{
  "experts_per_token": 1,
  "d_expert": 192,
  "activation": "reglu",
  "routed_scale": 5.66,
  "balance_bias": false,
  "lr_router": 0.00125,
  "vocab_size": 4096,
  "norm": "layernorm",
  "norm_eps": 1e-06,
  "lr": 0.0061,
  "beta2": 0.95,
  "seq_len": 1024,
  "train_tokens": 359500000
}
Below are experts of layer 6 (counted from 0) of a mixture-of-experts language model. Rows are named router (the router's row for the expert), gate (a neuron's input weights, with its number), up (a neuron's input weights, with its number) and show model dimensions 0-127. Each number is 200 + 20 x the weight over its row's rms, rounded and kept within 0 to 999.
After each expert's rows: a language model's description of what the expert responds to; "mostly gets" lists some tokens that are sent to it at least half of the time. This comes from a sample of Wikipedia text that the model never trained on.

# expert 15
router,181,186,185,183,209,216,222,190,221,197,179,227,193,180,205,207,139,189,193,177,204,241,224,176,192,227,195,214,168,197,206,183,206,232,181,163,184,190,170,195,191,168,208,213,229,215,203,199,183,217,196,182,223,191,208,195,209,210,170,200,209,183,202,197,199,199,222,210,187,204,198,245,199,225,236,196,195,189,236,208,202,245,198,180,180,187,196,207,209,170,176,184,181,191,173,173,217,188,167,229,207,183,223,157,180,218,213,235,185,208,207,173,201,221,205,229,217,212,251,199,176,195,216,193,212,192,236,205
gate0,226,201,198,194,192,199,161,182,186,208,218,216,207,210,198,193,215,229,190,232,214,202,208,207,185,163,208,173,190,193,185,226,245,206,231,250,188,202,220,204,243,216,194,204,168,204,192,211,216,159,166,182,172,225,195,178,201,169,203,158,163,187,189,215,195,197,177,222,197,220,249,184,201,193,216,176,177,184,192,198,211,238,225,182,187,217,192,200,223,223,222,188,191,203,207,191,180,185,168,199,247,220,170,196,197,212,212,173,197,175,188,189,185,183,176,191,163,205,225,186,196,197,196,210,180,215,184,186
up0,222,175,199,162,200,211,177,217,187,192,216,200,190,217,168,220,155,197,184,212,226,207,207,233,218,187,204,200,213,223,229,188,220,184,200,182,197,223,206,216,192,181,188,201,217,196,202,197,205,220,181,198,188,197,234,185,177,204,177,181,162,197,182,201,196,206,190,197,157,173,152,206,191,222,163,185,177,182,191,200,221,205,191,200,196,179,225,196,178,162,225,204,175,218,194,204,228,224,255,196,195,197,223,213,182,149,197,178,184,175,177,198,189,184,224,220,203,194,219,212,188,210,222,231,230,148,192,213
Description: Table separators, numbers and commas in score and result tables, plus word starts like conc in route-junction lists (Northern end of WIS 54 concurrency).
mostly gets: " •", " Stadium", " | +", " dest", " conc", " commun"

# expert 28
router,186,171,206,202,189,200,184,207,216,208,192,202,196,149,176,210,192,195,194,192,177,174,225,176,209,169,211,219,173,214,203,194,220,208,173,215,187,191,197,186,219,224,189,215,223,189,176,207,189,192,199,203,238,206,186,204,218,236,180,176,221,176,230,221,206,200,218,195,169,196,191,210,197,237,185,211,207,203,217,192,240,214,210,219,166,188,181,237,208,234,193,188,220,202,160,181,191,240,227,219,230,218,173,208,173,199,192,266,167,220,175,179,187,219,219,212,205,194,223,172,182,201,177,193,203,222,199,223
gate0,174,227,270,197,190,188,197,182,185,199,199,187,177,168,229,169,177,234,219,189,207,202,196,177,216,173,215,190,236,187,196,239,201,218,207,229,177,209,215,195,225,190,176,223,201,186,177,217,199,189,212,185,216,181,186,178,194,194,207,233,233,205,178,208,202,164,213,207,186,239,207,197,182,219,194,203,166,191,189,184,198,178,219,211,205,193,186,203,180,190,241,186,257,232,192,196,205,206,211,183,195,220,209,204,192,208,185,188,206,206,177,182,247,198,208,194,206,152,198,187,168,214,179,185,199,195,176,221
up0,214,200,186,215,186,175,185,179,174,190,191,214,174,235,176,231,236,204,231,203,213,184,183,159,190,198,209,206,189,220,204,202,176,214,204,179,204,204,182,222,213,182,214,206,176,192,224,171,212,196,211,235,196,205,205,201,180,208,202,187,199,192,222,165,191,209,197,177,196,177,175,224,178,179,219,180,160,164,165,216,203,227,189,173,195,214,223,193,231,198,201,211,169,198,239,194,188,223,188,201,229,208,208,202,205,212,225,202,193,203,213,172,179,197,208,193,194,202,200,212,281,173,214,195,236,204,157,170
Description: Adjectives and noun starts right after the, such as national, local, real-m, se-izure, th-reat, north, part.
mostly gets: " national", " real", " local", " se", " new", " international"

# expert 26
router,179,183,186,184,164,186,210,243,200,193,195,165,189,188,224,203,175,184,201,171,232,235,211,172,178,199,202,164,174,186,185,215,208,208,224,211,220,184,201,181,175,177,213,193,215,200,185,204,209,245,217,207,206,228,197,214,210,187,182,195,220,200,197,186,180,209,185,184,215,193,212,182,184,229,215,245,209,168,242,172,211,206,178,224,182,186,229,188,185,203,161,238,188,186,211,209,210,183,226,224,196,199,202,186,233,163,178,191,189,198,230,176,208,204,185,201,218,153,201,187,228,195,179,197,210,246,194,204
gate0,179,151,247,210,196,178,206,214,175,201,193,192,184,226,184,175,207,192,192,241,208,245,188,212,236,209,227,185,187,209,193,218,216,208,229,208,205,203,204,166,204,192,180,222,190,215,199,222,159,197,232,200,218,210,205,235,168,202,210,201,184,192,191,193,193,189,187,165,209,220,196,173,201,153,201,211,186,209,198,200,215,209,215,212,207,194,172,179,206,211,160,183,202,215,211,132,192,195,212,202,182,202,229,201,220,204,170,206,194,190,196,200,233,202,203,168,184,192,185,229,222,246,186,199,193,217,220,169
up0,187,206,247,168,194,209,176,182,213,182,249,185,189,204,185,205,175,193,195,173,160,179,218,206,210,190,169,188,200,203,160,209,209,232,191,180,195,173,186,237,205,192,230,205,190,221,209,132,197,177,199,214,190,185,209,201,254,186,192,200,179,185,220,181,215,191,213,203,162,175,205,216,188,189,192,198,195,199,202,210,216,210,212,199,219,180,188,218,194,215,259,198,191,180,217,207,180,179,208,192,188,219,222,233,200,197,204,195,192,189,208,209,171,170,179,211,219,206,175,225,196,157,182,227,206,216,210,208
Description: Country and region names and their pieces, such as India, Africa, Carolina and Punj-ab, plus the syllables ab and an after K, as in Kabir.
mostly gets: "istan", " Carolina", " Africa", " Virginia", " India", "awa"

# expert 18
router,206,209,182,211,199,169,203,180,239,198,176,215,225,181,186,222,169,198,209,183,238,212,206,203,200,207,194,242,183,168,230,210,194,203,186,189,204,177,171,194,197,188,209,181,201,229,209,203,176,216,198,197,214,200,190,226,189,209,164,178,168,180,197,191,200,197,202,220,215,169,213,212,213,210,228,215,187,242,234,172,210,222,209,216,214,182,206,172,205,204,162,190,176,235,166,154,183,196,201,193,218,210,192,178,196,186,205,242,233,193,225,173,194,200,186,250,235,220,213,216,180,216,221,228,190,177,182,198
gate0,231,189,197,231,180,222,201,215,191,189,172,176,205,212,230,190,173,205,194,211,201,186,194,223,245,188,201,201,235,169,209,221,227,190,212,222,230,230,183,204,205,215,209,182,215,233,218,184,175,203,192,242,177,175,201,237,201,191,204,205,217,200,214,201,162,203,201,199,222,192,203,190,235,178,203,176,212,179,191,225,205,182,206,212,221,214,190,195,250,171,234,182,185,200,200,149,178,212,224,229,185,188,200,209,235,207,233,182,218,220,207,201,172,181,204,223,169,167,209,189,204,185,183,191,196,164,212,180
up0,200,220,168,176,180,195,208,192,218,215,200,216,246,211,202,216,186,207,193,217,205,187,227,126,203,216,182,239,187,215,183,199,197,189,179,218,216,197,206,198,195,233,221,205,232,237,237,193,208,231,194,190,192,210,230,199,212,202,216,195,195,208,195,174,152,207,189,195,213,179,233,225,209,179,250,232,153,191,187,211,180,173,182,157,210,188,220,193,173,212,202,195,182,182,226,200,220,166,217,193,239,199,203,189,195,186,190,188,187,188,232,198,173,200,177,196,195,192,179,206,185,216,189,193,206,192,199,202
Description: Dash-led list items and units in place infoboxes and census text, such as - Postal code, - Density, sq mi, UTC, poverty line.
mostly gets: " UTC", "- In", " mi", "- P", "- L", " household"

# expert 29
router,184,183,186,180,209,212,223,189,213,204,177,229,193,184,205,205,137,186,192,178,210,240,219,175,200,228,187,215,167,195,202,194,204,231,180,161,182,181,174,190,191,165,212,216,226,217,211,198,185,215,191,182,224,185,210,198,209,206,171,200,204,186,202,201,197,203,221,211,183,208,200,246,199,226,235,195,200,185,238,208,204,245,209,179,183,189,198,212,213,175,176,182,183,192,177,173,211,187,173,227,204,190,219,155,181,220,217,233,184,208,202,172,200,221,207,234,216,217,253,201,178,192,216,196,214,200,226,204
gate0,233,190,185,214,205,173,192,160,198,169,214,199,210,181,191,199,190,195,171,210,238,227,196,179,192,194,195,196,242,216,210,205,188,195,198,189,189,221,193,191,208,183,184,183,207,229,199,224,179,179,195,211,178,193,213,169,210,181,201,175,222,231,233,196,227,203,206,218,208,200,227,191,245,192,209,177,206,215,197,210,192,205,188,209,201,198,195,207,212,181,235,188,187,208,184,220,234,218,223,146,214,255,220,184,201,224,203,204,199,202,274,221,179,208,230,217,204,178,198,220,223,193,193,231,207,214,222,236
up0,216,184,209,220,229,164,226,214,240,185,221,178,200,195,220,234,200,206,204,205,199,199,210,197,218,192,200,207,236,202,206,190,211,190,195,218,195,188,163,204,227,205,202,165,173,227,208,180,211,192,253,226,213,177,236,159,194,161,190,236,231,200,197,215,207,182,193,229,172,196,237,194,233,202,218,215,217,242,173,209,184,204,225,227,209,178,182,182,221,205,181,235,202,185,194,189,224,184,227,211,219,243,192,186,207,207,210,199,233,214,204,224,221,187,196,191,195,222,200,187,225,207,196,239,194,202,203,208
Description: English given names such as David, William, Robert, Alex and Adam, usually just before a surname in prose, lists or tables.
mostly gets: " David", " Richard", " Michael", " James", " Peter", " George"

# expert 13
router,211,211,222,218,217,225,209,221,223,181,181,186,205,178,209,196,231,189,192,198,213,178,180,185,216,226,212,171,194,175,187,185,202,186,167,206,232,183,244,205,220,222,215,194,203,235,202,246,171,226,152,189,196,182,168,192,202,241,197,165,181,192,205,201,207,194,188,188,199,154,185,199,214,227,204,222,225,222,207,214,181,182,203,163,208,162,208,202,205,211,201,210,209,186,236,217,223,207,175,195,176,185,168,193,213,204,180,191,197,211,190,201,173,238,166,212,209,211,238,212,190,189,219,201,201,217,158,195
gate0,179,206,194,205,217,192,224,235,189,205,186,189,198,245,204,209,220,182,173,184,208,191,201,196,191,167,185,200,194,195,196,203,198,169,187,197,180,217,211,225,206,207,235,189,197,249,232,204,193,192,182,219,203,178,181,193,223,197,199,266,225,191,177,209,218,191,220,210,182,203,190,223,192,205,216,211,187,214,216,224,209,211,210,187,204,210,207,199,199,188,208,219,185,207,222,270,195,181,191,200,168,191,181,196,217,193,197,170,204,202,231,207,236,196,229,182,186,223,142,152,183,187,226,182,214,234,219,178
up0,203,187,221,154,205,183,190,167,236,187,182,199,228,187,235,195,200,182,215,202,186,183,218,164,193,206,213,199,205,204,218,209,151,224,192,195,163,157,198,183,204,209,212,190,216,202,202,180,223,192,209,220,198,217,205,177,203,183,196,184,220,194,230,229,179,209,178,186,194,197,177,206,211,202,152,196,218,202,214,197,171,196,230,164,197,206,197,166,195,217,233,169,188,197,201,201,220,214,245,232,204,209,221,230,217,177,223,213,180,200,207,220,194,218,196,208,163,174,213,201,202,199,220,218,210,267,221,206
Description: Line breaks, brackets and field labels in infoboxes and lists, such as (age, (born, - Genus, - Species, - Born:, Synony-ms.
mostly gets: " (aged ", " (born ", " (age ", "- Genus", "- Born:", "- Species"

# expert 24
router,183,185,181,179,213,205,203,186,217,201,177,225,185,171,205,207,143,178,205,169,215,228,214,182,202,228,192,207,162,186,207,183,206,230,178,158,184,182,179,191,197,167,193,216,224,219,209,199,197,228,199,181,213,194,221,199,211,226,184,210,212,176,186,199,201,198,224,203,192,198,200,245,201,214,230,201,210,187,233,204,201,246,194,182,183,200,211,210,224,183,177,174,195,184,170,182,216,189,160,225,215,188,211,154,180,219,199,241,182,203,210,185,207,216,211,226,226,208,242,205,176,192,213,214,225,211,242,199
gate0,182,170,209,183,162,210,200,181,178,211,209,186,185,213,212,197,191,183,193,187,228,176,170,213,200,182,194,147,228,198,185,196,194,233,198,198,190,184,221,187,180,220,225,173,240,234,212,257,200,196,227,217,221,197,214,229,199,238,215,215,200,192,177,240,234,201,200,214,215,235,190,182,206,204,178,182,190,165,206,219,224,199,167,195,192,190,223,206,206,201,182,180,206,219,212,249,191,233,207,194,208,193,157,196,195,221,204,202,218,190,192,211,206,186,223,198,187,177,197,191,195,201,221,239,227,192,165,217
up0,167,194,204,225,206,180,244,217,212,172,218,242,247,218,210,162,203,210,190,224,183,203,220,201,184,212,188,202,164,197,207,176,245,175,205,226,212,206,182,184,218,209,183,223,240,224,168,176,197,217,170,205,187,196,194,202,193,198,190,165,181,188,221,200,173,186,221,201,180,175,194,214,220,182,200,234,198,179,202,195,205,204,220,195,217,203,199,165,198,198,192,194,216,168,166,204,190,215,184,219,214,234,222,203,188,195,177,200,226,200,178,201,190,202,226,211,143,208,156,222,167,220,183,192,190,196,202,195
Description: Pipe separators and numbers in data tables, plus the om piece in names like R-om-ero, R-om-ulus, Th-om-as, and month names.
mostly gets: " Com", " Min", " Young", " Im", "idae", " Mot"

# expert 27
router,195,199,222,184,213,189,193,172,216,204,205,195,226,203,226,219,195,214,164,226,222,220,168,176,224,195,180,178,186,203,172,198,226,198,172,183,234,246,237,208,216,230,205,206,177,182,195,188,221,170,191,220,194,234,191,196,216,184,194,209,241,216,217,213,180,200,179,205,187,223,163,187,200,219,172,216,201,232,207,184,195,208,200,194,213,202,190,224,210,182,187,172,154,169,188,201,235,178,196,175,175,216,219,216,212,208,211,178,222,185,216,195,189,173,230,197,150,190,222,187,194,212,191,218,194,195,223,246
gate0,176,229,177,255,196,248,199,189,223,175,182,173,184,193,179,206,219,209,182,206,196,202,200,188,174,244,219,193,190,207,183,200,217,206,213,177,202,220,218,197,198,180,217,178,190,248,191,165,189,197,177,205,209,197,205,192,227,192,191,204,180,223,167,171,154,208,206,198,212,173,208,189,178,187,188,150,210,182,183,212,174,184,176,233,204,196,176,197,178,206,209,188,229,173,195,166,228,213,225,179,192,206,205,216,184,251,205,184,198,217,197,198,222,178,195,194,206,200,189,200,184,249,205,178,191,192,195,223
up0,182,196,183,177,222,166,213,206,189,205,233,206,183,212,219,175,210,196,206,205,200,180,224,199,188,210,229,205,190,197,202,179,192,167,185,197,228,191,235,216,215,191,198,200,225,164,201,228,220,236,211,192,207,155,188,218,193,191,169,197,236,229,189,218,216,180,182,209,180,223,204,217,185,225,179,196,239,200,225,163,191,204,198,238,192,166,212,219,204,234,242,188,163,200,187,217,183,176,200,242,233,236,220,200,199,205,212,198,221,197,240,198,194,229,179,202,185,172,219,199,193,196,221,222,215,200,230,217
Description: Past-tense and participle endings and whole past verbs in biographies, after was or he, such as adop-ted, conce-ived, used, announced, built.
mostly gets: " used", " played", " known", " began", " announced", " named"

# expert 6
router,216,225,201,165,193,190,201,224,165,188,190,226,188,214,152,223,225,197,176,190,181,193,197,189,212,188,206,172,240,210,245,220,220,210,236,214,206,178,204,183,176,205,162,177,158,196,186,206,221,211,206,195,229,236,177,198,207,213,195,229,223,188,196,206,190,218,184,178,213,195,196,182,209,215,189,188,173,221,174,236,210,205,166,228,191,197,214,189,208,193,211,215,228,168,165,175,177,178,192,196,191,213,204,229,180,221,226,232,206,167,187,184,224,173,201,171,206,204,179,205,223,190,166,215,203,188,215,202
gate0,224,201,177,195,200,171,154,188,223,199,236,186,158,199,205,174,226,187,204,241,214,231,193,209,190,194,210,209,223,221,210,223,239,213,212,221,206,165,207,194,190,220,175,205,180,194,185,217,243,220,204,183,202,218,175,219,211,187,249,178,171,203,202,208,245,212,191,200,185,224,213,177,193,219,182,202,177,194,163,203,176,215,217,172,192,189,252,184,181,205,173,226,207,225,228,195,188,223,211,209,191,176,224,202,237,238,218,200,199,184,199,196,191,196,213,178,226,213,210,192,184,183,182,211,207,199,213,204
up0,156,190,203,221,189,210,189,212,165,199,193,201,234,198,184,191,211,184,213,227,186,201,204,198,196,186,204,239,202,219,228,223,215,203,197,235,235,183,145,164,180,181,225,237,203,203,214,219,214,219,223,217,192,206,190,190,216,220,206,196,204,209,225,193,212,233,187,167,182,201,225,185,162,211,172,180,210,219,227,177,187,221,187,205,199,190,221,183,211,194,239,174,253,217,205,166,182,179,221,195,216,208,193,186,232,196,215,186,222,198,185,198,193,191,192,199,168,180,204,192,182,223,180,149,216,196,195,222
Description: Middle pieces of ordinary English adjectives and verbs after a short opening, such as sat-is-fying, sat-ir-izes, priv-ile-ged, appro-x-imation.
mostly gets: " larg", " sever", "ivate", " cap", " long", " lim"

# expert 1
router,195,229,189,172,169,201,196,203,189,187,208,203,194,204,191,235,209,194,183,229,201,193,199,248,207,211,213,184,209,225,215,227,162,212,172,208,206,214,186,180,203,188,177,194,187,197,185,176,205,188,179,216,194,212,207,191,222,181,199,186,208,185,166,166,183,188,223,219,185,222,228,191,216,187,164,184,181,149,221,187,210,192,231,231,209,183,220,174,224,224,198,213,200,204,174,192,225,187,204,236,238,219,197,235,228,170,215,155,214,207,212,234,221,229,168,203,190,171,183,190,186,178,194,231,224,184,201,182
gate0,177,257,216,221,213,199,211,209,211,176,179,200,196,222,180,220,173,218,209,194,180,217,169,224,166,213,182,224,202,185,176,192,205,164,204,220,205,190,182,189,215,251,195,179,178,203,214,246,217,200,229,213,191,184,230,193,238,170,191,196,181,213,213,211,220,190,212,216,196,220,232,193,209,201,202,236,194,208,207,234,229,201,183,202,168,194,187,203,201,238,179,221,199,181,210,193,182,206,200,203,177,198,238,216,193,227,213,195,212,192,197,178,165,208,218,251,165,207,190,228,171,204,191,213,202,165,184,201
up0,197,203,209,196,216,217,211,190,221,195,165,182,224,181,211,207,170,217,169,195,182,226,187,199,186,214,185,230,200,215,191,227,232,175,180,234,171,221,167,229,205,230,200,178,187,233,166,214,228,224,204,190,176,230,181,214,190,198,201,184,189,221,215,203,214,211,212,201,187,199,241,189,185,214,209,210,204,184,219,217,222,182,188,174,198,176,218,197,161,189,184,236,211,226,194,157,208,190,178,202,233,154,216,200,200,185,192,181,178,199,208,193,223,175,221,198,177,204,169,215,155,201,205,196,243,188,171,189
Description: Short inner pieces of a word following its first piece, especially re, e, m, as in abb-re-viated, dis-e-ases, dis-m-issal.
mostly gets: " incre", "re", " bre", " me", " fre", "reet"

# expert 0
router,196,170,219,236,213,208,164,209,201,209,199,209,215,244,200,169,205,194,157,209,189,175,228,234,189,200,189,223,252,222,204,188,188,209,172,179,229,194,195,189,179,236,225,229,186,226,188,188,212,177,209,203,194,182,208,175,200,232,213,201,226,231,224,239,204,173,243,173,214,228,193,174,188,189,219,188,213,212,173,188,170,183,210,165,199,194,178,193,174,213,189,209,180,224,220,200,213,200,204,197,202,174,190,196,230,198,197,186,214,206,168,217,205,167,233,182,216,211,206,190,203,202,205,164,203,223,209,181
gate0,202,215,177,200,192,211,182,201,218,174,185,197,224,206,209,222,230,212,231,192,196,200,193,223,177,149,157,205,233,215,193,205,162,238,223,198,169,202,208,221,198,234,237,196,179,206,191,195,192,217,183,163,167,197,217,201,198,170,230,216,194,220,232,192,217,216,189,203,156,198,185,175,194,176,198,198,258,205,216,205,207,212,214,185,213,194,207,191,177,206,223,204,210,235,220,224,221,233,199,186,177,184,187,169,183,165,208,179,176,213,179,178,194,176,190,212,206,216,198,188,224,181,203,224,200,174,204,219
up0,173,210,191,153,196,226,182,189,201,209,229,176,185,209,183,174,205,184,178,182,181,198,184,214,184,223,215,180,175,240,227,179,182,217,182,197,211,196,200,208,174,171,219,195,187,146,173,185,222,202,221,201,191,180,183,192,229,228,219,199,192,202,184,210,227,185,161,201,209,219,221,197,184,203,198,182,209,192,220,211,216,180,188,216,214,218,216,229,193,192,233,227,180,171,165,194,204,213,179,190,228,216,187,179,190,165,179,228,215,230,233,229,184,195,197,172,202,209,193,190,174,195,214,193,162,212,149,195
Description: Paragraph breaks and single newlines after sentence ends or headings, plus the first letter of the next line, heading markers, and opening quotes.
mostly gets: "\n\n", " \"", "==S", "==C", "==D", "==P"

# expert 5
router,204,223,221,229,197,189,214,206,181,246,240,184,178,205,177,227,203,185,234,197,194,210,174,218,175,205,210,183,181,162,194,204,219,162,193,194,202,230,192,222,221,232,183,159,203,219,192,226,186,210,192,189,185,193,217,187,196,211,227,223,157,205,175,203,228,217,182,224,194,198,214,211,206,218,204,218,209,237,180,190,194,160,207,173,209,176,199,153,187,195,190,184,232,221,200,174,202,231,200,183,203,192,193,220,209,183,168,168,229,205,205,188,199,205,175,218,172,244,188,218,193,180,209,209,185,168,205,188
gate0,225,197,178,182,193,208,178,174,220,197,208,211,217,182,207,218,201,211,191,229,189,162,200,234,197,184,216,204,196,213,221,238,212,156,224,221,200,187,230,198,196,160,196,222,192,186,191,214,241,191,236,186,235,192,201,224,213,213,221,231,220,189,202,235,204,199,194,220,201,219,219,175,171,210,213,183,185,219,201,245,183,183,194,197,205,229,153,215,223,167,162,230,218,210,190,202,183,212,222,212,205,173,196,191,208,177,191,189,226,197,199,204,208,206,217,173,200,211,207,255,217,188,225,198,175,193,205,163
up0,190,192,226,211,193,227,201,210,220,185,214,218,199,228,209,198,216,225,234,193,205,169,203,180,214,200,198,203,217,232,176,185,183,188,207,221,166,205,208,210,189,197,216,192,195,176,177,179,191,198,209,193,230,191,221,173,208,220,206,230,185,222,219,135,206,187,181,187,220,199,217,194,212,165,224,211,210,220,176,192,222,212,195,192,191,187,225,222,220,227,191,191,200,198,172,206,179,180,164,216,183,212,194,203,209,184,248,234,189,197,218,206,177,252,164,227,190,199,160,159,222,226,177,214,210,226,180,215
Description: Separators after infobox field names, such as the colon in Basin size: or Length:, and degree, minute and second marks in coordinates.
mostly gets: "°N ", ": ", "- Coordinates: ", " Total: ", " about ", "″"

# expert 4
router,224,188,218,182,217,203,203,183,194,207,171,219,193,216,214,210,141,179,204,227,207,204,216,191,213,207,171,222,174,193,208,201,213,228,188,161,197,193,179,167,197,169,222,210,224,207,198,197,197,227,187,170,237,180,209,176,188,233,185,203,205,187,187,221,200,186,214,204,187,207,176,228,194,232,235,179,220,194,248,203,185,225,218,199,214,202,200,196,212,183,179,204,189,213,197,174,223,178,220,203,176,157,206,161,190,209,210,206,177,198,223,179,216,199,223,222,239,226,261,194,177,204,226,203,191,198,220,214
gate0,218,194,225,220,186,208,220,224,215,207,189,185,222,217,186,207,200,218,223,197,249,230,167,194,208,216,229,233,199,177,203,193,179,208,234,243,200,218,211,186,223,182,218,205,225,197,222,183,198,209,189,194,210,202,222,203,180,220,228,202,221,194,229,212,178,197,218,181,228,204,194,211,225,207,226,201,210,219,164,155,181,200,188,196,205,205,202,207,217,217,198,208,228,187,238,217,194,181,215,164,179,228,202,230,231,196,229,227,209,252,227,207,205,182,205,189,237,250,221,217,220,195,205,219,203,177,194,186
up0,219,203,187,223,189,199,209,198,188,194,216,236,160,171,198,229,199,210,202,177,179,224,219,222,180,176,200,169,188,185,215,189,214,182,171,178,206,194,184,198,187,223,173,172,190,189,179,213,212,213,195,212,170,238,195,195,231,164,213,225,219,211,186,202,189,171,189,227,188,190,166,227,204,192,221,176,202,188,194,241,204,232,188,178,197,175,187,198,214,172,203,181,183,221,184,204,196,192,178,227,209,197,210,184,193,218,178,155,183,224,180,169,166,183,205,250,162,173,170,196,184,178,177,212,209,183,219,209
Description: First capital letter or piece of a proper name after words like of, by, that, or a comma, such as D-ylan, R-une, Dav-ies.
mostly gets: " of T", " of A", " of K", "| G", " of C", " of R"

# expert 9
router,183,214,189,168,191,207,206,211,220,162,204,199,187,200,208,207,201,192,235,245,201,203,216,142,223,219,191,231,181,210,178,235,165,212,197,225,209,173,201,179,187,147,199,176,199,219,225,215,235,188,214,197,208,191,185,202,193,197,219,218,234,190,215,185,220,218,181,187,199,208,230,192,198,160,210,195,239,208,208,190,183,219,196,189,194,160,213,207,201,186,211,169,163,177,168,181,209,194,203,162,225,235,208,185,189,194,199,225,189,218,225,191,188,203,184,185,196,188,186,207,222,205,165,234,184,192,222,217
gate0,193,226,190,204,200,210,199,176,175,196,163,195,194,220,162,192,199,204,210,214,191,206,181,199,181,205,217,197,195,211,227,222,200,200,186,194,215,212,226,210,170,182,185,191,206,177,191,216,192,253,209,219,219,210,206,177,195,212,230,171,222,191,212,216,217,219,187,179,216,176,158,174,173,124,222,220,201,224,203,162,218,213,209,204,211,182,223,210,216,198,213,196,226,206,234,217,196,206,221,185,203,225,193,200,244,232,197,202,228,178,201,161,164,226,202,208,189,196,200,203,217,237,222,226,187,227,218,209
up0,192,208,208,189,166,168,174,196,189,239,167,205,226,184,188,180,194,185,188,175,205,162,207,184,202,167,196,204,191,179,220,185,219,238,176,218,196,165,200,209,208,176,225,179,224,193,190,194,210,203,236,185,189,207,192,174,220,220,216,198,195,239,195,209,214,215,130,188,206,182,194,187,231,195,209,192,192,234,202,207,159,148,181,197,186,180,186,217,180,203,197,235,204,169,194,211,241,210,203,184,208,228,178,226,187,209,168,227,203,205,192,202,184,173,213,184,192,209,231,189,208,214,195,196,226,208,193,199
Description: Second piece of proper names in sports tables and result lists, often after L or W, as in L-is-bon, L-el-a, L-ia-oning.
mostly gets: " | W ", "vel", " Lou", "ittle", " Los"

# expert 23
router,202,204,176,190,222,185,206,198,180,180,217,204,190,164,175,207,189,184,200,190,196,239,165,174,166,234,180,194,185,184,192,204,206,194,216,213,208,185,212,179,197,183,223,207,207,185,229,220,211,232,235,210,214,173,204,227,190,203,180,223,200,228,235,200,190,198,147,181,243,176,214,223,175,186,189,221,212,223,214,227,207,222,199,218,210,211,205,196,195,212,225,209,152,191,207,185,181,179,206,202,165,207,225,216,212,176,224,231,165,178,192,183,203,221,167,164,192,185,229,222,195,191,166,201,190,223,224,185
gate0,193,210,206,218,206,173,205,218,193,214,233,181,172,204,172,161,203,198,161,208,193,208,194,193,237,173,228,188,188,212,174,241,217,205,176,205,228,200,219,225,197,198,216,199,192,176,190,211,208,226,183,230,205,224,160,222,220,225,202,216,195,252,189,210,226,177,163,155,241,183,201,195,189,178,205,194,172,225,190,199,199,199,201,199,204,195,210,171,226,212,249,201,197,211,216,173,193,214,218,207,193,191,187,178,201,219,197,194,196,204,215,168,231,181,222,190,224,225,215,168,173,194,208,181,189,226,207,170
up0,171,182,201,216,163,209,188,206,208,171,198,208,193,233,185,159,206,185,161,215,218,242,190,250,185,205,222,199,191,204,200,191,177,180,175,211,187,179,187,165,192,192,183,170,214,184,206,185,226,173,189,195,193,186,216,242,231,191,214,200,203,177,185,220,199,202,213,214,191,206,206,237,176,203,237,172,199,176,198,210,172,179,168,208,180,196,173,184,224,211,189,161,207,234,201,166,205,208,197,206,209,170,204,200,236,192,200,172,199,186,201,213,229,215,200,210,215,208,231,224,200,213,225,234,173,196,164,192
Description: Ending pieces of surnames and place names, such as -ić, -burg, -ton, -ham, -son, -ov, often before a comma or a table pipe.
mostly gets: "ić", "adel", "burg", "ko", "ham", "ton"

# expert 31
router,186,174,191,183,214,192,208,226,182,207,205,168,219,193,195,217,185,214,214,215,198,172,224,215,230,218,197,203,174,217,191,189,214,208,225,213,203,216,197,225,233,168,217,243,217,191,179,169,189,220,227,184,234,239,171,170,204,237,239,233,190,209,204,202,176,173,190,215,210,209,183,210,193,193,199,233,182,216,216,186,180,227,211,172,214,228,184,223,192,172,216,196,207,233,188,182,176,184,173,212,179,175,210,199,180,233,228,195,152,211,224,163,197,224,190,219,166,197,204,190,218,205,199,189,183,197,194,210
gate0,216,171,209,194,220,180,228,170,199,184,179,223,212,209,175,210,207,225,189,217,179,166,214,203,210,196,188,197,232,218,164,240,187,200,194,198,235,195,187,207,228,181,186,236,218,181,234,208,210,206,201,208,205,167,196,197,223,216,207,189,213,189,172,221,216,176,188,230,216,225,199,189,201,207,170,182,193,210,206,208,202,206,241,183,184,207,158,202,165,198,240,218,231,212,238,232,166,168,188,178,176,186,200,239,203,158,189,202,219,215,191,180,193,178,186,205,191,168,170,188,229,189,197,191,184,180,207,193
up0,225,221,188,198,220,201,198,210,194,190,175,237,207,196,149,221,243,193,184,207,190,190,204,229,199,229,215,211,217,191,207,238,177,217,164,182,213,189,212,160,237,206,217,211,210,174,206,199,176,187,205,201,226,182,220,216,252,215,230,201,205,202,180,204,219,177,196,178,209,175,197,210,233,200,188,168,146,195,203,184,195,222,205,216,195,200,170,223,173,199,200,198,228,232,228,210,181,181,201,208,190,208,204,255,197,178,221,201,231,187,206,199,200,180,202,220,206,213,166,192,229,186,207,196,181,227,203,181
Description: Possessive 's after names, and articles, conjunctions and pronouns such as a, an, and, his, her, like Taylor's son, served as a.
mostly gets: " his", " as a", " an", " and a", " a", "ing a"